Experts of a small language model.
Training: 648M tokens, 4944 steps.
Below are experts of layer 2 (counted from 0) of a mixture-of-experts language model. Rows are named router (the router's row for the expert) and show model dimensions 0-255. Each number is 128 + 32 x the weight over its row's rms, rounded and kept within 0 to 255.
Before each expert's rows: "comes before" lists some tokens at least twice as common just after its tokens as in all text. This comes from a sample of Wikipedia text that the model never trained on. Tokens count by the router's weight.

# expert 9
comes before: " |", " -", "·", "whose", "Following", "providing"
router [ 86  72 104 195  62 115 143  92 127 174 170 164 153 126 138 109 131 114 146  92 162  85 172 109 150 133 123  18  96 205 151 113 194 121  90  68 116 150 161 129 128 133 131 161  91 140 123 145 102 155 132 106 199 126  94  92 123 148 118 165 167 148 133  98 142 105 101 152 123 137 170 114 139 109 140  88  84 115 125 103 140 131 171 126 129 126 152 107 151 117 117 110 179 164  79 122  97 167 129  92 144 126 158 143  86 150  95 188 121 130 134 135 133 122  74 163 180 136 106 145 106 198 104 124 106 147 174 155  91 107 145 183 127 119 143 148 166  73 148  90 124 147 140 128 123  73 128 233 113 160 156 121  90 115 145 129  68 152 108 125 139 129 136 151 112  54 108 123 139 166 156 115 121 143 146  34 125 123 181 100 141 157 140  69 126 124 116 117 118 106 181 110 117 144 109 156 130 118 109 121 118 173 131  54 139  91 135 138 151  52  93 126  48  93 155 177 135 134 146 156 149 128 120  87  16 125 118 152 159 125 136 100 133 108  98 165 177 104  78 168  80 176 125 134 150 165 113 116 122 108 111 137 126 119 185 125]

# expert 14
comes before: "|", "-", "\n", "==", "The", "==="
router [106  72 101 154 108  51  94 154 118 127  70 146 127  95 151 151 141 154 153 138 123 150 137  73  89 101 131 151  76 119 169 158 168 173 187 142 140 121 138 166  91  86 158 100 137 134 145 105 101 120 125 157 124 105 131 202 121 111 156 131 132 141 109  84 144 141 142 129 163 163 148 157 186 116 142  65 112 176 141 121  88 109 139 120 131 114 193 123 146 140 127 118  90 141 161 101 163  97 138 173 159 122 162 192 126 128 159  99 126 113 141 152 148 171 191 151 161 154 192 107  95  83 105 194 141 137 119 156 112 139 118  88 110 106  91  87 147 166 117  99 123  74 139 110  45  83 103  86 180 101 159 132 156  99 118 112  80 133 112 101  96  94 198 157  99 110 187 185 158 112 194 157 101 149 118 157 110 116 101 129  71 132 137 156 124 110  94 100 128 109 195 171  74 152 183 120 142  59  98 131  97 126 138 168  91  98 136 129  95  79  85 101 154 138  77 179 104 159 132 177 127 145 124  76 146 107 155  31 150 153 131  81 101 119 119  88 152 137 100 128  95 166 195 160 143 149 156 132 140 136 135 138 100  71 114 175]

# expert 3
comes before: ":", "ed", "s", " by", "N", "W"
router [165 113 147 135 183 139 114 120 125 140 154 175  68  88 111  82  81  91 129 107 109 124 143 118 114 180  86 115 114 154  99 119  62 150 146 129 130  85 134 158 156 148 163 100 118 148  71 129 137 146  88 152 149 129 112 138 197 112  97 174 199 136 149 139  90 118 105  79 128 119 111 137 171 159  78 167  32 133 111 134 147  75 102 127 168 159 134 149 137 118 112 143 162 128  81 150  47 151 180 130 127 120 148 150 154 161 115 141  52 137 170  70 118  74 114 157 127 126 148 165 131 143 175 161 168 139 149 143  96 119 127  60  94 153 107 133 111 107 167  95  89 145 134 164 184 134 123 124 117 120 114 122 117 120 181 139 144 176 101 138 117 109 141 145  51 131 161 202 153  84 101 153 142  78 134 169 112 165  87  95 107 131 153 166 119  99 137 140  98 170  84 103 138 100 156  96 126  95 138 145 189 208 140 150 123 114 144 114 116 143 154 160 148  46  97 125 173 109  92 148  29 139 122 145 127 163  35 142 103  93 171 156 104 105 173 117 112 148 149 115 121  89 130 108  87 153 154 129 114 110  95 142 174 132 112 206]

# expert 1
comes before: " as", " the", " a", " to", " be", " not"
router [156 206 133 127  93 153 144 134  98 131 140 119 145 143  65  61 128 146 195  96 174 151 125 146 149 157 117 190 103  61 128 124  84 128 128  86 142  51 132 114 145 110 162 114  66 132 115 116 173 162 133  99 102  93 128 138 156  77 135 125  92 152 153  84 146 125  91 117 164 102  94 132 124 104 108 129 130 131 116 212 112  97 103 112 140 134 142 130   2 148 144 120  93 122 144 162 158 190 101 144 157 138 138 116 113 145 110 134 119 146 129  85 119 141  73  97 118 113 166  92 111 100 181 187 152  77 106 143  86 114 127 112 147 131 124 107 112 127 186 161 115 147  92 116 139 140 109 101 175 204 117 133  54 111  80 129 167  93 147 108 131 206 164 140 116 114  91  55 149 125  88 166 129 143 121  82 169 115  99 108  83 138 188 141 127 123 117 161 171 125  73 159 103 125 157 141 134 143 137 140 132 108 115 108 138  80 110 165 142  89 144 126  95 156 102 161 187  73 130 111 172 130 111 125 136  75 188 131  77 152  85 193 128 105 146 174 150 100  80 125  88  87 109  79 135 131 142  69 136 127 167 167 161  65 113 148]

# expert 4
comes before: ":", "phytes", " identified", " includes"
router [ 63 153 126  82  59 135 104 116  87 145 181 211 129 102  96  89  87 126 133 171 151 111 146 104 163 149 170  25 128 219 135  87 151  97  86 105 127  40 134  87 191 112 139 175  92 170 108 158 161 123 148 101 153  95  91 155 133 139 113 126 190  96 116 148 126 136 110 134  88  80 111 108 146 149  98 140  85 122 123 144 135 129 102 141 162 132 136 120  81  97  77 133 121 152  63 150 140 146  91 135 138 178  95 119  88 127 100 140 151 105 141 101 163 115  97 120 117 116 165  76 141 172 198  91 126 125 142 173 110 131 105  95 170 132  79 129 135 111 134 125  76 116 181 141 163 117 118 147 142 120 170 195  90 141 143  99 140 148  92 104 176 154 127 145 135 108 173  44  89 208 141 118 167 120 109 100 141  46 149 167 115 154 161 136 135 178 192 161  92 138 136 132  96 116  90 124 104 127  76 148 136 128 127 125 153 122 129  94 148 125 155 152 126 146 159  96 140 100  87 143 108 120  78 174  90 141 105 111  87 128 148 189 139 120 125 100 172 146 140 140  91 148 182 119  49 172 146 111 138 134 152  93 129 146 162 167]

# expert 13
comes before: " |", "th", ";", " August", " m", " October"
router [135  85 102 162 125 157 120 134  97 120 186  96 132 137 165 137 128 144  66 167 179  74 184 144 126 118 112  24  48  76 175 123 162 168 154 114 145 125 170 127 135 136 137  97  53 112 156 181 112 150 120 124 123 104 129 180 117 176 137 101 124 117 133 121 191 108  77  85 111 120 137  36 102  86 138 195 143 197 146  81 139 204 144 178 121 140 156 116 169 139 115 148  62 148 122 102 112 118  65 149 115 104  94 138  71 150 120 128  86 107 109 138  80 153 128 140 109 144 117 158 117 148 101  76 145 110 180 109 111 113 129 159 131 153 128 133 175 149  93 112 147 126  96 121  71  83 120 158  81 211 100 123 124 201 173 137 117 152 103 113 110 125 158 153 159  97  89 102 143 125 145 100 144 145 120  85 156  83 204 172 158 121 127 123  65 137 113 135 126 171 146  87 146 178 179 142 143 137 145 123  95 107 138  94 138 167 164 134 137 132 133 142  61 159 160 123 137 147 130 129 127 103 110 136  99 142 102 158 101 162  93 114  96 156 134 197 121  53 117 165 157 137 103 158 134 116 104 139 149  93 110 159 182 145 143  80]

# expert 15
comes before: "\n", " ", " 0", " 1", " 2", " 3"
router [169  36 153  90 117 151 128 133  85  79 125 139  88 123  96 158 153 137  73 177  86 127 119 134 117  98 128 170 142 180 143 143 173 130 132 187  95 159 105 127 140 206 108 109 160 113 127 150 131 160  94 124 117 136 131 149  84 148 116 125 120 131  63 200 130 160 202 197 147 135 143 156 111  98 150 112 148  78 130 143 169 134 137 162 109 147 179 162 137 119 137 134 210  95  97  84 175  94 165  98 170 122 111 168 139  93 203 143 180 132 189 130 110 134  82  88 133 124 140 110 126  91  88 113 137 139  73  96  48 153 126 165 102 111 107 138  74 158  68 177 162 149 115 129 102 139 119  70 168  88 102 155 176 126 128 116 117  85  81 147 110 169 168 115 100 149 200 144 163 100 166 152 132 141 113 114  77 140 180  76 147 164 133 166 157 146 113 145 142 158 148 135 108 127  94 155 134 152 153 126 103 157 119 125 140 124 121 126 134 111 167 103 112 144 150  79  88 122 147 113 176 130 195 117  83 117 135 101 167 140 157  92 133 128  94 102  89 127 168 130 127 202 128 133 107 135 140  92  93  23 110 157  80 148 171 123]

# expert 10
comes before: " of", ".", ",", ":", "al", "ed"
router [165 128 122 105 166 121 117 153 113 108 131  94 175 114 116 116  79 106 192  68 173 141  81 123 122 161 167 171 138 147 162 127  85  85 110 123 141 110 173 130 130  96 138 176 128 172 138  97 142  60 181 143 211 120 168 180  30 141 117 100 210 130 123 176 106 131 147 127  89 125 170 133 127 145 138 131 134 101 100 145 199 136  87 171 145 146  83 108 125 115 131 125 137 114  69 117 189 129 130 194 113 131 131 102 114 122 148 100 184 134  87 107 132 128 149 167 143 103 109 177 102 140 153 101 115 136 128 104 164 137  94 114 145 127 136 112 148 135 219 152  98 122 105 136 113 110 169 141 115 107 107 147  73 113 149  94  97 135 138  95 119 127 121 158 127 157 162 103 152 185 119 122  78 104 117 140 114 132 110 242 169 114  40 162 107 112 130  92 101 123  70 145 124 103  77 113  97 112 135 141 143 169 117 150 161 145 130  99 121 176  61 149 141 143 149 135 117  82 183 143  93 106  80 165 150 122 112  90  16 149 104 111 156 115  81 146 143 171  91 163 163 110 136 101 158 194 118 131 140  88 102 104 143  95  85 165]

# expert 0
comes before: " of", " to", " in", " for", " from", " with"
router [116 182 134 166 118  94 110 131  64 142 115  88 131 132 139 151 187 136 139 133 162 129 154 164 113  84 135  79 135 104 118 120  67  93 139  71 121 148 112 107 127 189 159 176  97  86 123  84 146 158 176 112 171 125 140 111  93 142 108 164 106 108 155 128 147  87 160 144 163  91 113  53  96 162  82 197  53 133 140 112 169 176  90 118 111 171  95 120  83 120 151 131  72 104 127 125 164 122 110 118  94 155 117  80 153  90 103  96 114 104 130 163 113 128 162 139 110 146 141  94 180 157 104 128 108 147 160 129 156 117 150 132 191 118 105 104 130 107 109 147  84  90 119 104 139 165 139 179  67 134 159 131 121 182 134 116 112 109 133  97 112  73 102 105 229 137 132 108 172 156 151  77 151 178  76 113 113 116  72  96 130 109  91 136 137 101  88 136 122 114 169 130 138 159 155 103 137 156 131 105 176 109 137 187 125 157 135 127 138 249  87 133 156  58 150 137 165 116 137 119  78 113  88 120 159  98 148 189 130 118 120 155 148 213  91 170 148 123 177 100 181 113 112 114 160  68  96 145 170 144 137 139 204 127 142 145]

# expert 8
comes before: "\n", "==", " ==", " of", "See", " career"
router [ 85 129 172 188 154 115 128 114 170 144 166  96 195 126 153  98  82  92 170 162  77 109 112 124 157 124 135 177 203  74  95 107 150  59 124 169 118 132 103 113 102 115  94 137 143 113  65  98 141 107 144 120 140 109 132  35 191  85 145 140  76 144 159 101 142 112 132 157  99  99  81 134 171 143 148 137  54 194 104 108 114 147 106  84 145 109  92 154 165 142 150 128 141 120  95 150  60 188 164 107 113 115 109 150 187 139 174 116 117 137 162  80 125 138 118 135 122 111 136 153 167 134 136 140 106 128 121 174 126 122 110  49  85 173 129 159 190  58 147 198 134 139 129 149 142 143 150 189 113 120 134  94  97 116 125 112 145 145 135 151 109 108 117 162 152 134  43 122 136 141 123  72 111 122 163 116 171 182 124 198 136 111 139  80 149 130 155 112 133  46 126 163 116 112 117 173  97 124 178 169 127 137 122 101 182 173 141 141 148 131 140 139 136 117 131  82 113 128  64 102 148 142 145  87 124 107 137 167 119  78 144 119 159 148  70 122  81  62 173  71 152 147 181 115 130  95 130 140 136 137 154 123 140  52 143 133]

# expert 5
comes before: "s", "'", "a", "t", "e", "d"
router [140 175 151  78 130 132 131 121 148 123  98 130 128 115 137 171  98 100  85 134 117 124  94  83 166 154 143 153 162 187 124 127 145 147  95 140 113 158 133 127 180  86 110 128 158 120 139 169 124  80 178 145 122  84 126 160  89 103 131 113 130  42  72 180 143  82 107 117 132 118 110  67 183 190 130 101 145 121 138  79 156 206 145 166 120 148 121 118 113 110 131 119 129 124 169 121 190 138 124 123  85 147 121  42 157 122  95 143 100 140 112 103 158 138 101 175 127 126 184 115 115 164 124 109 117 118 191  88 151 148 137 143 155 193 160 143 113 140 148 102  83 173 150 136  81  66 126 187 194 142 146 156 219  95 102 134 145 119 112 146 113 157 105 119 151 146  77  59  79 149  96 105  91  54 125 120 172 113 125  98 175  88  98  14 124 127 134 145 125 129 210 202 122 130 137  95 124  93  94 134 164  99 110  59 112 128 126 107 123 118 125 145 128 186 142 103 131 120 118 184 185 121 142  88 141 145 101 154 162 165 102 101 155 145 136 188  98  95 116  84  59  99 117 114 119 126 113 146 133 146 129 105 145 134 117 168]

# expert 7
comes before: "\n", " =", " a", " is", " The", " an"
router [180 170  69 144 118 141 150  96 156 125 202  79  71 148 153  83 140 114  73 162 100 136 124 102 169 145 105 174  75 145  77 118 155 156 127  60  95 163 187 102 136 111 180  94  95 115 148 153 126 169 124 143  86 142 140  91  84 146 120 125 134 131 138 160  87 123 118 139 124  66  95 170  84 132 159 204 129 133 127 134 110 144 219 108 105  81 153 135 145  98 150 143 105 109 151 173  14 143 130 167  79 173 139 128 154  86 107 168 133 145 124 133 117 112  78 124 132 172  87 121 143 142 130 140 114 105 118 123  51 149 127 111  90 125 122 130 101 133 136 135 143  54 104 173 127 129 155 125 104 150 126 135 128 166 102 147 170 160  81 159 152 158 120 135  97 150  53 177 104  91 126  85  85  96 157 156 105 122 220 142 159  99 107 109  92 121  99 107 111 114  62 144 118 123  71 172 174 138 163 109 171  88 155 103 128 163 125 115 158 102 168  99 169 185 138  59 160 132 104 101  95 126 149 198  90  96 120 158 134 131 145 101 116 151 122 122 116 109 180 103 141 120 163 124 121 170 101  83 135 125 168 119 150 180 150 125]